Below are experts of layer 5 (counted from 0) of a mixture-of-experts language model. Rows are named router (the router's row for the expert), gate (a neuron's input weights, with its number), up (a neuron's input weights, with its number) and show model dimensions 128-255. Each number is 500 + 50 x the weight over its row's rms, rounded and kept within 0 to 999. Numbers have three digits each.
Before each expert's rows: "comes after" lists some tokens at least twice as common just before its tokens as in all text; "gets" lists some tokens that make up at least twice as much of what it gets as of all text. This comes from a sample of Wikipedia text that the model never trained on. Tokens count by the router's weight.

# expert 4
comes after: " |", ";", "|", ":", " in", " January"
gets: " ", " (", " was", "\n", " is", " B"
router:471416508444488527399454522536518529460597481403442466555572425554462480561504604508445525454476516476504453598580437575498486549461491493477536533577463599387462526555501612491413484515541554506517521500521469496457587541477497474509469480507451501404525472413495516447535504572490432539554520575509567534457468507540546523405448491464514580452503548573440456533543513514407452468534
gate0:523517530473419508394606468463449517442602532511516411478517451555429498414544445494445446447480554492450534417493545547497518452587490530489428499394518501405586487511566516499537487487567394431519455449524368490439540449546550462542577474422388456580493501491574571573497507441522453502496429377516463456553444509609563446560526491517498531549496525457490523548517425472427526421532
up0:465526456464507538569544598510455520510471529527559570555409518509592474518538468426595440486515480359552454512479342548533374527550518531497490496468597458525582526591465515529537562469528445558453496540537525372649533512514494523525443513483515475518513546426417593463427499576545566484496433503494564548490480508524524535468505535499496562516527487509457532535540442541440536525581
gate1:474478530518467444578520489422472412571521463478448531509563488510590522546496454423448625451571454445502506514507540500480512484515450583478570516497559550376483508487560496420514485497605492581509491492557607392552304607569509463508489419502533543521518456537424480509528419559530474470489416440415480415514533499497405488510398499449484568457440534535508492544518372495464510535458
up1:501466479506524456558474370481498549470442517444525416537412555451489577441524547467488368471548575539530520476468486488548516539581445502500493517472427519655532422442516508508554496442508499520465617478555520486528445591435534490454384487453522534464402430493572477548557463494506589499460526443418454517438484360582558496500503442493438400507462530498496547405494466412533463466546
gate2:437428539423501512449520495477577507447453479448504585538523566561449488479526518518513531449525552481533512558519473588548535370530502564567513538483487538467487513431554494563451484523396482421497520550415550448553408531477473505484535499486515532534459492452523563405583424470521445501525525633550487556502549432527539496437403436520625518525494572488495422481480512499481496549514
up2:548513493565500537447514440536578451453478550435572552527503535490455512528527483523477546597531402490556537563435531434630561413428520532528483432533428473562565501469642513475391562535442465528486513466450592447574428534505555521596497487477444465446469535469518528555429537472513501512550515497439510543342498470443546507440400536503464510508459528507534359595432483439444456523539
gate3:517572497530538501475475503461454491486463604601438532444547512488467500495552463558555460477568492502447459564486422460567564601477461552445617522420541540567586525610418406542561521476425519498500572552534487464489482536436564583550420550554518512496501506478505570519423530494463439506540557548501488512525576522493466447501485534482445573463442455505401485503464437433497475483536
up3:563444592507423469502476539498469462466448492511497402462555491577508544519541432507517575401434526564611488413501569492499528501497544387486473584399521533493517586482528613574558469462474504474525439429580608538513497486467486528474513469487527510570527548536548495473439506468425564458586440552507596469440384507531527530424471509393466530527470564418554444443490484476549486493501
gate4:492486491487482495508467399458493537497494468550592420452558489449439565525502538553467483488567484526532499463543589465545513499508529485527510556546612515486444444536444521518585415508392531483520536558459493513548473586602509535545532486468453484593498545493491512461500456516493452474531452556484540519423534507545488421486496524500482508538502512537461480630476491579493509520524
up4:493511527531523469479536505530416455550558474596501510517441571524498533564455452542502499521417512497527452444507534538462538399563452528517480518626476447434475498546554590567473452450479584505455454546407437415447575471563580655538456497523531503417553466466502487507388553606401528505568485531464538432422448498542512536388579417508462416499436504511490494502510516453464531506559
gate5:463411516457472414568437417451480508539438555531427497458525571441513589515568461581503570489506479493395506488511460589401567523538424541596464496371551494500542592467477495437615451443488481564580571471470498548506450439555542488511452526390505534516461542517475492464378529573378528512466509526520563467517444497397604585540500555417485434491451554474509540505497474531574546610415
up5:539545475488478475579469494535512504495517599482509493474382404584446550506625492592433524508465514486491513506579532452485488536460403455520489492539588486565498539643424426440575601526499449434472515514503590523508546506506545459451482534505419428441464514496522546598524556537539518510538487585519479495614521507529480425584432417525586584457533473472483460579419410562474514417490
gate6:462509543440542499528404441563543437604619525492480591481507401464549523527493504544501515414418535383499447485476448611579485513514504536476514502427487548492519557525486396466471542456459503459493497502508466593511512511499452568502492465648504518508501524497554515470445589521537498463527474547430453538508435465489510458492485537584439493494499483585466500461509379495448601564500
up6:414499406493561501543470479491535589514482514524490460564570442504502573589491534562399453478475496402516546510473538514471477491525482517400526569406506546550504541476491447426457477532438470498433488490508491547582626544551533607612475572471552504451424478419440493459473508494502545454478597475474498470489540363437465557506535588533467457508576497473420518438478524464534506484495
gate7:506542506533561439528506520477431538537407610438545514458600492511520557465489487568539505422480526560561487438458488529378543392505542467413491437557499433441443535419500523523490529569439473470338513522529519379495479434536469483515503530483562515588596488570557493401523552473499480494537555520429582423557488489428542453568460505522414535585463528327450534551438517525502406430497
up7:515468427441467435477559545517595477656519590534501494463552564532480495403413499437530498415504549461556534453425498479546553534552513457620619495451642513550497542419532462493524489459457470610447511510465436517542531471473519490402633460495505465557491527570510497489501441449433512533432605538558500507455531499455440401474430567506414468600484510590546498420548472451531493572521
gate8:508418654422519487465547509489492467594482474557492460571572546491570533509570565547451463469409513414539508522523633401502419515438508478512482475497545550487427355509493455518530502577521539529394520456478512427542469564501442494518426505499539474423494512474449459490549561468589569512565442522569593516544556539458421489504457522507476331486519514569453512532568480476531424510454
up8:536514500572486518503489466549469490450511611492503455501571497469548532473534439528529514541391483565449464506544489596518493498467471475433472455454513495482578480360352498516562424515473435369475475557429544491519519490414474502491490523575619517533575492509492552531463455506556611456553485540542565529440451521462574510533510491551468442636508558465474444476460477476487537567565
gate9:513554543522510556558495517545482527563492476526434495524488494456522577526519542586487468392441502480592430513493551506577480504549540458532409402554560529448491495493541468383497508498622480443446517570597536519511366464461503501479510555496482547584496489495499554541481412491610434531516594440491498596503411456434513468497583585519584511521463569487530614463550502518438508462513
up9:453472567512477549498531579607485385639448412412489462490401513414483488489506525481491567463454541516488534444516478469573555566466517514581409481466519405413500473447458452563507460448602518546563527439489533571628502515502476507491565433488433534454459484538465417518514499459459497582540485461522493533514466513481493506446545419513482552522565537562501523563494434478587506485546
gate10:482519521593571481538501520598457477507469522545493612478579451402430608556550568490555480525519578595463440446458495533522463526460553453494459468518491471542535492445489513539629478529513478564474485462592585518508387417513455516510464433538592512472577498528623547465518563485588431455511470565377480544464511466587483454461536537537523577560403547465540588519484472555568509470487
up10:501550586433498550460462576459470585541498516507427463405498465515541549450506551463500601448477564539538482495502491621677553487521542573571575507528455459539481602453581585471445542516544501488544526521527479424455482595542448448506522468468455439578504558504463469343488542564566501438605418525513551557546580549509447408541424440480466565508540539495513495536489597566473467521536
gate11:474514412479480469516523503504440449536488486434502452534364428573561465529583438551476456440466455454479430439497462498484444510556475508527485427538550482539532446503513541415499512478531535400514546450601532514559487506419487372469454523509473522506435522492493383437473461462523427523454504531449480431566444494512473401467439424463478498528494559490510507518515439478425544509513
up11:516508546487542491607463620506487457521495448531485592559490481548473446463538473423450494571479522471545444497460560403473415619435481452485521354437575524513467377571525493567508476488527400534571560518558481525464601448404545538458515528474522521495483475500517547528544536525605537450506469478565515431451431388494478446549447518480474481524476329522438537464536522566535539588545

# expert 2
comes after: ".", ".\n\n", ",", " The", " \"", " that"
gets: ".\n\n", " that", " The", "==", "'s", "\n\n"
router:439442463450468485488473502475473448449505463395488550579530425561465513481523486529484508439548479483491482575530532516463422486448522409492560581502463561407446490480444491503453467473516537472529534443569494510449525365473528495401531567445451478518537497386522565503550572526597450551523420545368593502486496504558571499531498531484488536479497468580447474491514469534502489482556
gate0:499468512522469500455480466491379564520401476425408539491456573481522455434592483494473510479485517465518568509515488421452515541479501506439461543383575529438489637373534532498522545455494486493459544516466562508467493570432488472625543410418514415549467547466462465419540558460455493531496497487488566486430501468544597535462468625510554483508417529508502490606517529442534546517582
up0:544507513470560465499575439450455500445502505502453511551528523537544445457568494497438452563493520510480523468494541524532488449473490510437537470487529542538453590439413546458590512506482480627543441490595515549445422536605529494545528482543507508498402567385478494460483544504427562577464449570581650476440455496563568524510535570526512538524499516539528532430455591566618597489521
gate1:480520527488530427431426597469493408485461448574475493518476465545510505497565643417537509456618574567438425524583451494553532563549497532526514472442492575421511513499452414545491557494469395510413467570515493513491541493500516496472482537525484484431470470490520486572429490608655502561421415472485547547492533499442470458455496545555512487549442451463503461477556533510428534517402
up1:482562560404528452478491506510462514456437452495465484505445491501462516513445530458478536478512458531461510523515449587515616530499423536464439614445573532480530479560489545423388468493539475520458443547480578496533452618565526486434488508539484624495464475463421467450453407555541494524433611461556487522519504484465479482477535486479392498520605507480476430512603460490467519456530
gate2:457457577516459473585538524517441396611556595536569541526429628502496427418457434511505498498524534499563518469505566544555421427481472563485509462572457557580428548604455527471512569515539494431520576550453507486565458664578402481383510498489477395471527578421547559523480596595465524422543424572539523499493440521580575501503545408514523535603489549377472448503539555574496502464495
up2:571527504446534364512509481508465495564416517461505582548508466434473565549562525466530497547470558438434511581457493503438543498517524586460473597562459498472595491478473502512467530535524484476494478532451511515592427448541529465483633630554479432572452504493485528643558483514578466631498466442530485492527572533443486461502473515507484455510534454480639557480535464440584552501518
gate3:536475501538586455480551431526582554530534593483496533502561513574497524577479446513510428502547549624502528443434445525493415453531404565518522449568556513540527487488516460463348542491407423491527440457538565494562544524453530517436458411490415571428450561491446466476522511506497497449536473515518481457517463531481482501476409444461431518464575636564487524472482420495564460470577
up3:610535520594466569553491508511515501546421488515491458485438450456576419497486500469509468423513433526427495494551526486562584467529533496496463545483566460564554409482531565471547470478531495543427544548476451474521472546576410479516514570525522469551531534534467464500442510509486516456602558560470459453513527457435496441481432529445518588398466504560545476489588461520476440489472
gate4:541415577401540593578388493524492509515442530412504512568560535510531524453512469445507473477476452590578418459491514564486573438561499562477459468484496435483522403521545479489453472507517517500519499542508483434533581493471571498542557485535484530510480361508553479420442453480508473550466539469470344420555544539488485550554500483408436503545644575525518580495508489392452523452450
up4:481511392473487563568446609470507500587554435571567639514422530511509493530446501554506476507407472622512532556498386565478435589541499550433441471490503450494494482492616401493530452527536423460444568530446555440574537465590464515496584459521516453562485515560488481478455535458445456548558536447456423513465609438384563504413545411495639532452444490532508549477478560547491504492511
gate5:491472433522465483491509456474439589532434444506475552468462431462484493399461468524561544482493518506569446473367584525440423534522436581522495437467477578455481445496619554563539453509622563517572484394471486525513493481548447537505444542531526467472570411505662552512533510463482605564503515551501513529473477564465498525462461503565484534489534545534496534495534528441485475440542
up5:489622508527499483517520472432519518434514460554517524474520530538460422556524511584457616409472483453484493554486529584594378521509469481540541595518417486511422475467467614506517488524476451490463547531493427492416564387466469542539503520380485527458469420545535581429511481559485466490439412539575568475462450570480502553455524459566403529497534499514465479438481577613578534517508
gate6:566539472569529526569559476511423492494454470474463542467471450515479481494447581478453497471475504529564463484445511439587439519508542477532453474534485557493456441571504440493532531473504467530466457511575511472453517504488486531457487488560508573484516505477526462478579530505558529499570490539492505634432524407398466444504468472494478471503551494573489699485483460412437500486430
up6:465431410526520498506490485427486428475466452480545532459481590464381437443522593559564539600499431470429432526511396532544458470501574529455459497492496508473537501540585556474449516486530461447538518487515506469535512497557456494475405483536505543441527452503571513533549558490507513507508507448412468547540465409539513364490427462502413446520570578546424457531457533549508458525496
gate7:514445535446569493564459521622473612497565435546502538508531461544615471445455490380467584475480524496436516407521478591513458482521448562513564457648478412556433531473485485426467503474433581408535469466532612586553479569518514429483522463471526510524540489420535556449352535540457479584561504481450509462494495510445477547397576359472421462516570541564423522445468463497466508480481
up7:554576566549586508593518452493514511528534578587496541549443450467512469523481482492519460479496456554490488446519488560585531465511592436569405472536454521419569506388427469566424514480555453424497564508522477552462522583467548443579463500519561568615487464462543430510453488495403475489568517407473512460476538582449498467422484532476468499427572544552434517542384633483466487570548
gate8:454613492588502509461585566518469569459417512458417512490464515440485469398479571556470509447415485488444424495500483428498445572564610490487438518469510499558558519459520482556497537447504499472604490644543506526567499432478509571503531468519543406529392470533452550538404492542529500534571423547514537495493512472596489551506581569616407495452536503480503435566502419579455484565531
up8:549503460530526464531451461461478489484502434543558600442509528513612602536544454542446481568571519518468435538481492527444540566552598430523502434572607517508502617486519559462579550575489576501573566521498549556459516514513494538527484412548534560429533565425504524514586602477533461467548493533481438519545481545480511450434496474477496461461593505567545505411500475610581363505511
gate9:507522436461488549571505501468461530473497485447490528447541456443468534483527515468473526556447419465533447491520593493470516442388525489552525497457478565450484492514450561543507465604435441511446465542499350483405520558479512443467499479604588469474549447465466479490433575455488492502481526467435361527479436567515588597598433533556442658485506483492534486486573466515469501369544
up9:474587491410470502488479539587510517526510523503455477563509531512452535462501515482440497448513541507474456478466454514546558459442566398426520439476523504463493563518516496459497520562521592512577565491508602529620452421450440666534498524525535523598501437473463514481577495443654518542509587511575520475500450522456504388570523498460482488499428528502478466464528596551488390528558
gate10:492466485540512533558443471475466497507532499472581441538474457534487585510510426471520460502431548506492534388469469592547463419572391598464586428483475548501510532546574516532456501608497444518484437436502526422557507560566550512421529520470424476402515516572565551461481477500520604569409551507501502376537520416544390547550497524495600474466491452479468478530531536460465480527451
up10:526463557500529508416507466540516499462468549476463600423496454454530506437410499580522464487512538555581491495453478457420504456470467430473545562501522511467497414458546551528535542494530486426454477502476544553482494502472459531444483512427574409457548426444470542558503479514488427473513495498459440569660566505570506574535371520415450572538539494397588500534532550464439535485551
gate11:537524537423535470554557447481422452490545517492480531578440462531495430554448533478491485521482446450501498505441480440491557554626410424513529559468519468482492381570535437526526510482490547508528442606483475538477466537568393497477576503521422512483490454476523552426558464497569525544492574556483451506492481545448427409529484454516456504501455525547470434467452435486557461509514
up11:553531437459524483412367441485522503519453519426457476491576575532521482453623535429568511488551521517490392476505438509572521480413433478575575551553471553430436476498595449494588584466553457570482427452573519479478424484463517521442501426442467509457471481576543458474485493493583560574518515422484417485537518502473492527491422547556471551543411475491469525491560515484546432554537

# expert 5
comes after: "1", "9", "0", "2", "8", "3"
gets: "9", "0", "8", "6", "1", "7"
router:394458419405521535461487509523493443450594560396497464556491434500451510514510493587476541439588531534477545532522427522530499458458517442512540483577456563406517549519510550530424406518509581520454525518516501563502514473525528524477496530504449464415535547457541520521517489536524483593476461558402564530532536518539554483517468529455484551401544554550437490520419495483455457407574
gate0:620495455475417616557509493465608535566524513506516537568540491528513501602509571552539480555523539405519565539428523503488433494545461449524453520578420607466445509528342480495493510470470482514494517465556423411514501580508534549530529478572432523547479447588527442476551507555475526466462424543405477519455561488396536573500593573451479500612419480502556499423493471504520439542572
up0:543478505430432513402565512550519558504523560486516479525528491529463493400497547517542584448588507542504453513460406488518552516408492469519497545492465525453497512540473566432463560536543389467424479445446522466507478447398518495565474520558470487534556451464549461383516520553610549588465451542576485458490519518542495633534485558473530531478516521604457514539530578453507548540463
gate1:447481483532521568507473483540540462490569498535546507511535517506461629508430423583535503547461538415556429551450502532511454458488478466532461467475479490516509574549427540532385455571480472531447516534504563432468515522483528526570461457568470550505585466494556464472460472514517636516528464542503518532467547536489582540526416454599462440491435517396450474515589537432551478450518
up1:508501422457545578457515424577507580439388521458510559523452461436542500536454504537420531428544496574559468520492437528582573435481490519522509431390517475552538537412568490483608506481516481490478513488440536444479531459593475544580583454435445430474447539493581408464515498593450505425512508499487520406445501518447501545499522559496475407453561507531436456534507528562510468499542
gate2:557492450462450441449603481452497545497459535507567594497453599483419527528512467503543509505544604508521551391578391374461445490566449452531518516507556546590542545430526540538478473542536456521646521455499525502562540534533541456388467522499475368500542464545547530603517531510556488498468494514545392400505537505526522433527465529532610484553515393514509396416468450497507491491504
up2:434580388497521493500535542499467564498516389485573533587454451521476498398530509503538573527470494507521589504482535448498448492426505555519469411505487595630499433473521519446423489505526447546478466526477563465394550540541461461519600499454487519478492493579609524531622499541481506491490460540490587432521464516470517533528497538509575516541471523507412467437403465580448482498556
gate3:562482521486521518457521544452509510496492449552561511497485495551431476478490549423535432559441534512494492477491549564539566464541567562527439642552567538556448540497441612580558426530560476524434456528443552521578516478515509513581452412546458510451452528506466495520519456463558455486487492461530491561534587588531555548480517509483579524362500420483478525604450563514465537477515
up3:526450506497479490452598479588446578519566496545552478589501587560634555578516448450517496440507569514510547478466550444480485427494564498515525525575548501547541571543499493437517545528512473531560519556466516436472518491499562443424448466493496507446491466471526466491564550469435525529503458499491505576516385480539479567473513531473542488480411568507633496536479565460505571529485
gate4:472453534522543514542630490475455523550496557477600552492523476476457493455508469491402464446537391533579498555506451551488558456542425481531441470481380566485571592374466561455494541520566595438553546541474406494494510548450518484558497518471499515548475493485476528552469517482517497501442558501520666545503507516470567452620559502607569505493438518589486505474420471465526504498368
up4:419514565456436543539441520413575486531517527498579500457530451497596401536498495492426441455637552473559427465579455430513583527449505477506495467526515537524421452458489437534544529438596537442430505419559521593505512486453503501561585502378529400574465425498386465543406402491544587562498577542498493488457456512490571453520638574556510456398636448461586493452470503547495489584425
gate5:526528466483627551490430505487658485550534435562542418460514463490590512533451427432538508570509551558470460532487516494518524529500500494482496528411410536480457520512405507400393440520479545454437489454499543464506488558468549578522513453497477450495572452553514529417486623498540549491523469499502460518481476518527515433504506461471525425506510411545480438590459565522457434424514
up5:442548566568552526606559544502404498489515482550435521454487494455530438477416568510406438484475521552418526558447505542397531491492519517488472456371476479418473620418463416514438576453497551485430501578467450498518527530405546445494544426508580531581480488609481528475561491544487567564517482511552470474561590483508526511512425471537535511483478529530432478510578455561518543494495
gate6:467441516512518461529467474461529519434513485497582600514514474415508532438514452457459580528498521543466557486573504434499474432511490499402463442462506507499459513654542515488380475455563477537471493471589544506513536517540519439462499603556510536452506488433531386504416391498562439522478543469564485575531539604488471512511551507571568488508535594483427446479439467485497534395479
up6:497472472517550463524545538574518357448513561471444523451543529514492507465479478504385544473569513488488574493485563557426452539492493519553483537511502454456482488462507465509547415468479536481441389576516535512422508609445469407511458431433500428532560551504475433427457518519412616479499502574451595496457492475514525469535543459571415523425452528506474437579437470429558425511461
gate7:543481459495470454467627431517546588495505495489445437553463574506481466478491597410462552505490553482541516498549522581519467480514555452486398441448470556485514476473521552510470434559526425606554463585514427523545553504564467526555443590466561430438501501495396517534437566447481531418549531480502462479546548514423488473498589451533544551488481540546367497463510491549442491492478
up7:487504486526464549508481521572531545500582531485504501504504449531536614515495523532542541454431498566566426438426501466487494484430522460581563509549450671458551536507526473407471494381510535502396514489526522465522461451489547546443559503435534474520500444583479502457566562479534533503538511476535602589465536531525504442486439475541518391484471527539510501474515433458585457549475
gate8:565494527481380454454481476452466501568551471467469468525455517483472516457548522571504502433536479504462443457485503475547488516530488614504601543456578467517498460551509499578587419436438469557510484538479516476500475479550457539467529478514458539465542578501457480468470393481481465544416554431495525496415476439552475483513432460523454461524577445396461541427543495501532462504467
up8:460527464465581500474494506432534424421518477544513372386499605477362494504504536497585480559437567485481525568561537506413539518499462414505455523542512565427490485420512500490538539501480480618504513511468476495523581439471523503482541481472497504469431584487506570528492535458592561487488536502432482496447512445490450542531462457545546457502524485565462554535409452503573560450573
gate9:477527460477442453496520584493494384456469486474474493372526485481612533497583510490477411379519486384497505464442526562503551417545535527462540472491484558474463475511600589504495477514562363365494542458549482490452450521539455434392462506496529480468488527492486525541483466491557546587351489554470496490498538518531441524516478543480488458525516460564529535527559479417503584461566
up9:521521495472437577463471431477481488556502468557475576499502541451595551476505585550458509451530542423495528531599512596497445481523607502460527495546446577484510575554585426510503535443502470461548470502534549559447485540544500626416478343455497530444473454467492556522542554530520436509487411571517532462434494499443441466416593490552466473512520501470494534481586520450635467609484
gate10:546530540516370517534356529450521568480541474537568396434425496630610482496459563496528526481552533500468551503514422573486519494474474476457538475524511545451462402452441594498496544456473540547483528524583545460508511468502446575501533542440513423492477525531483406570541466531515543579527549441523439534530521419578517496569518487538482567524535505542454403508466473579444469428506
up10:472481523586461573514475460603575476478560585449461516528438536491453526446515532535446492501516494523435494533547430586465550569562529574469376514502458534594483409503496483487458515449401432571531504508593468481503458500497460476487469525545546520571467534534495491501487597433457584533570538529502441435541495493558495489509490496453467541427495448476449534454374532472436555448576
gate11:536421462478497402485393468479521486504440481490532523534511426567453501556566504515516488385512489511474543495546507528626561503422531476470530535558551438501523464538539645607512499534409454440515556439583507530473369456473561541608555509425505399511391486528492387533479463445443464429514461481497454474544531537527509453449432575493513587548502572486496466667526551518584448449513
up11:514459520518520476612385551480459529553423551475487465519504551560539516510501477520530518449507427449497423483476510560466538495506500436477511527514386424423479471507509550452441440492355435404452502416541567523529511491422422555472543392585526471484470474548548478519559483466530589484554442438453492435636625532493557566481489478458433471367634411485527529548586446562500475496504

# expert 7
comes after: "-", " the", " a", " and", " K", " of"
gets: " t", " st", " c", " m", " s", " d"
router:473470431469490564447488453489528493455514510441471475559470456507407488496509509496515542448513533445528575447485458507523500437508483449464528480498464588408460516495516530539373493429488589453498628442535509599511498532485527519512526510485442446487473525410568537506509475558560558562454454612465508576470487538550533538463538508542520497404538572602425498566425499473412484425540
gate0:483504488511519498458481431531476463514496458521463511542574490503530510526492558471507520524503590549505536513519511538495484448502493497529477558467494487470446597583485457469506420513470536434524447475518439440497512356436530558577498498439460545452462489543556447447529564480459569481494515528465504529538501410466508499404467510568519514492640383564459473496392421403530547403410
up0:508469541559493475589582502383553426569418452505437513495547520558548502547534426414557527390509428346514500395501510511571474511484488450471531478471569575543447490475601509583549577429582516463485498558468476557484473486520466515566493506456576513482529580450448504564478501511579524535481599531445497545511409524486481548458492538507554500433556524523599426464485498478431538491458
gate1:524512501471522486510505522605505540499613517548593502544498407510557427458472582457486493481599450490453456498475454504560488497506555570388446528431527575455480564509550487447478488489420490562466475462518580434488532436481426442533441555558530550518452513575467565518615581484545420525511481479476473504492453537524591515515542464565582536519530434466481531483470501494509519538424
up1:599413547489550493455525476416505474427509543573423474528519494461474426576536463518565510387525541502577541595489601487451541465479442484517525505499514412595503433565471476526493469551555608448490529538494588464483460550482463519506553479393569540495519460662431486540482450533523501412578524467476484483495471430474492479524431485566555485549487462533436453489516452502584501448543
gate2:454545491517550504557573600474426412429501556683495480497471507464589508555556516484393515468465530517524436479525476422468545480580515454529515468443498468587508553464542533468492512511470447473518504465468434484547467429492465483406414463552471490536446463480564480511479526566509479438497579466404560443492454594569509479547474644620555488500495509500467448532487474520553405568525
up2:539504365452515479543485463505510515561506488402501576489541575486360465491526547493467414459557472554365548453590532568372497531452575520458550479481515463397478516519515404502545588474407547498542492493516494515574521509529571530465618485473419559456542493444422484602525524481450461513565565471495589552429520486500530489534559507408520558592462423500543493439563505523402502505536
gate3:545474447454467537524499531478565533506480530435545641510540447589466485450481504431517495557548575486612456581527492542531515493634512429471523398462490589573531464470522416528464562461409508500515468533581463559530491458465475454497440695400444496506535466509495568474526515451556476563479551488494516474552566528486516467561506533571536543549491625513537465408502567519490509502490
up3:568514592470493534450529491554554489506511610496439489476449398516573486539566540544482447486548470563439544578493462525542670539483510472509495547422491595481539474494511496531485514453430549470433386420547484489461435492548444542465460545449449485405562539504545541433458438536462556459516558470497602407510458470516505505470450601483504539463423464495391517475523576522499482460491
gate4:511443501530503439570421498474506511556503505575494466412479441528522533478510531545471502479511482503470472586566498521439538495476498448490467516485504519511421399495412533486447482532414583409610515578529498527573502480547550583454496466641434553480513480531498564453464510486519457511451506530511564530548391444531526507489500498591554499554521439547470463544513404539515516512523
up4:458547578407530403478386490540519529463601503485488562535468500445419556461540354539457528465534491489415477459490461427523471542428550539521496494491467588492450496482443422415580424497500503413509531538503519488567497468504530456451512486501546495481542487451486415526575588535575554553477556458513452496558459508480559450578530579444518558564560552507431531574502510528515496468494
gate5:495536511405534547480426486497493519479453530469464530486436567556509525528449551493511576538504456523522495509483491427494475562527469473536573482538487525473528488428495526543470406500427468533607641480492548413472519554512475539464540504471443536537542578480492516511494596416573587479438549471536464538558542546521553422575480547544442515395462590580443410536536508439499435522538
up5:426429484476550466443430544446441525500478559439429438474380523501471488578492496473499595453509532524545471436425565484647516481550524487503545481434491395528554501400463508505550567526521493523489507457516591475489502485567405511468516539533478515514398552461511524427458513506484521479550528515508423488440485509506429537489524540510528532538452446509479442453517498549464537514560
gate6:517506516416470470465507461447535645406450496496521524522531464479544569549420468376516473498476500394553445463449512583470460483567550498590545437515476562414505451419455536550535455491576492485500428425504411577486578554528507551422503597595518471462582464462465539465499489483406424521420495485469449495523459497545557433387555526482521472459555550507549498501463553529474478536450
up6:511530504543452507505388538514470536515406506460530515508513523510583503581477586458496493523533503514519505545437477490469529489466479483559452549502555485488482468432489570431485497503548512537565469503484510435457474536428532391515568574409466543501484469554609551613478464547549489397484544499526542521560470515480489559390472488517505470472554494552580497499532453494558550483569
gate7:587429490485465461519519417448469498466515507444490430477549431513403550495480465449458515456472446463508458495495445433531471499539453492484506539418511547429528372483498548543509528530560465413509524472521508542490485473446503506470542483516455461549477574480504520483421591450517465515465430481426533406495554429458447480387548615482454600500381468599472624581440624499451519531502
up7:492446541583330519542553437499451431516455489464513482534453481541508549486509530486411549486501449510454553491677543517547430491494522497578467460442597537472571469452409537649393492525503495448545533539402532458546434415437547556528528445612480481513526481601578487524535446503504482545488523504440497478484514451506520548456442485536420533623449560523545563519430593601521484512560
gate8:478499474409441428494530525480488475438482400491519405519508484520522565482503579533516484524487537421515549514505525564494510515408426478523540550498500489451484437435500597466399479414456452502536550391497464490470569530543509460452474483477528472585475493508485503464549500513548462555386597427566561523557479417579543467608463474532558597479470516626436393593543521491558376549529
up8:488518505493493457502494458527530532569475406495549490488564520485431573409525473484484432409528415539481518479465498451533397509530547417524493436518449478491471473553524440403510390526517487434525456561547531416432523434464472453557499579455472485513512565509503480465422449533487488565466573509500398496508493470452603564552416462532529533478465479507383497501502518456572519482377
gate9:412517493535461437456515459541518500519459462461425472426505558558481457475413479478541449477546438518469498445476545565601489490588429460555568467483410497437491574501441482571507486561498566613443482552504476572501566440469545578461470510456475501561515502360562518476407537469579518475518478503545435553517595466486556521444487462471445483486479523512451560648532507421507595510537
up9:440582564524531481512432440552526519471504477492536537480478512441525472463548497449548512491548448508475492445558435485424464518568465453486418476478521561556536525481415512583407519593514513460435469479552444404485481526404493455482460471418594465523408518501482477468475540441469466602438564560442540514564555529498533485611546560460448545562485555580532431566509440453508549524651
gate10:540430547466449586473504579433474553556472445466487594509538474575463519456467584476436514459518471581395545493454472491485585550523545518473540465489574620516548490499440587499451450424513451512434479510528515423467498525455447529482476572512485541496521542381395546470458556570485484478494499480402550458508507562503561509515502537463534528488431495503511485496455474512498501560450
up10:527516496431513538458429486605508479567547547505508538656450546538554439569560523485452640514497374480535491535545591506485524442521524546609466547391517539406466470461510501505479531452447567467599474551460519474530532502565444512457397439570464484441492576595570426569521502459488539501507481500495540448558515532421489529518490474561441506500520515563499516527574487434447495429524
gate11:441531515507499571556388503475504461495569484532488570584468476506502482491484423487499424586486440486484548516443474475465468424474431514472466572589510475521423509589504570503536473523540504520319545603489532427567468474537545442527428610469528543426528375478493483456483449551509531479550486546487509470531656529472479482564428452506505485384398439525576584500519495482521439568593
up11:420513502504472468569560569445496458451512509488419595527522406478506446493555492470613443483440487430430581499497485531483510460534501405546564471557456583526470461530528548429567531488420512446541524584526513483417529575542542521430371468518423549519472474526463536480528525519439425584478508559500468548500536473433506449538480478550544509490416517556576472476455436582513475410471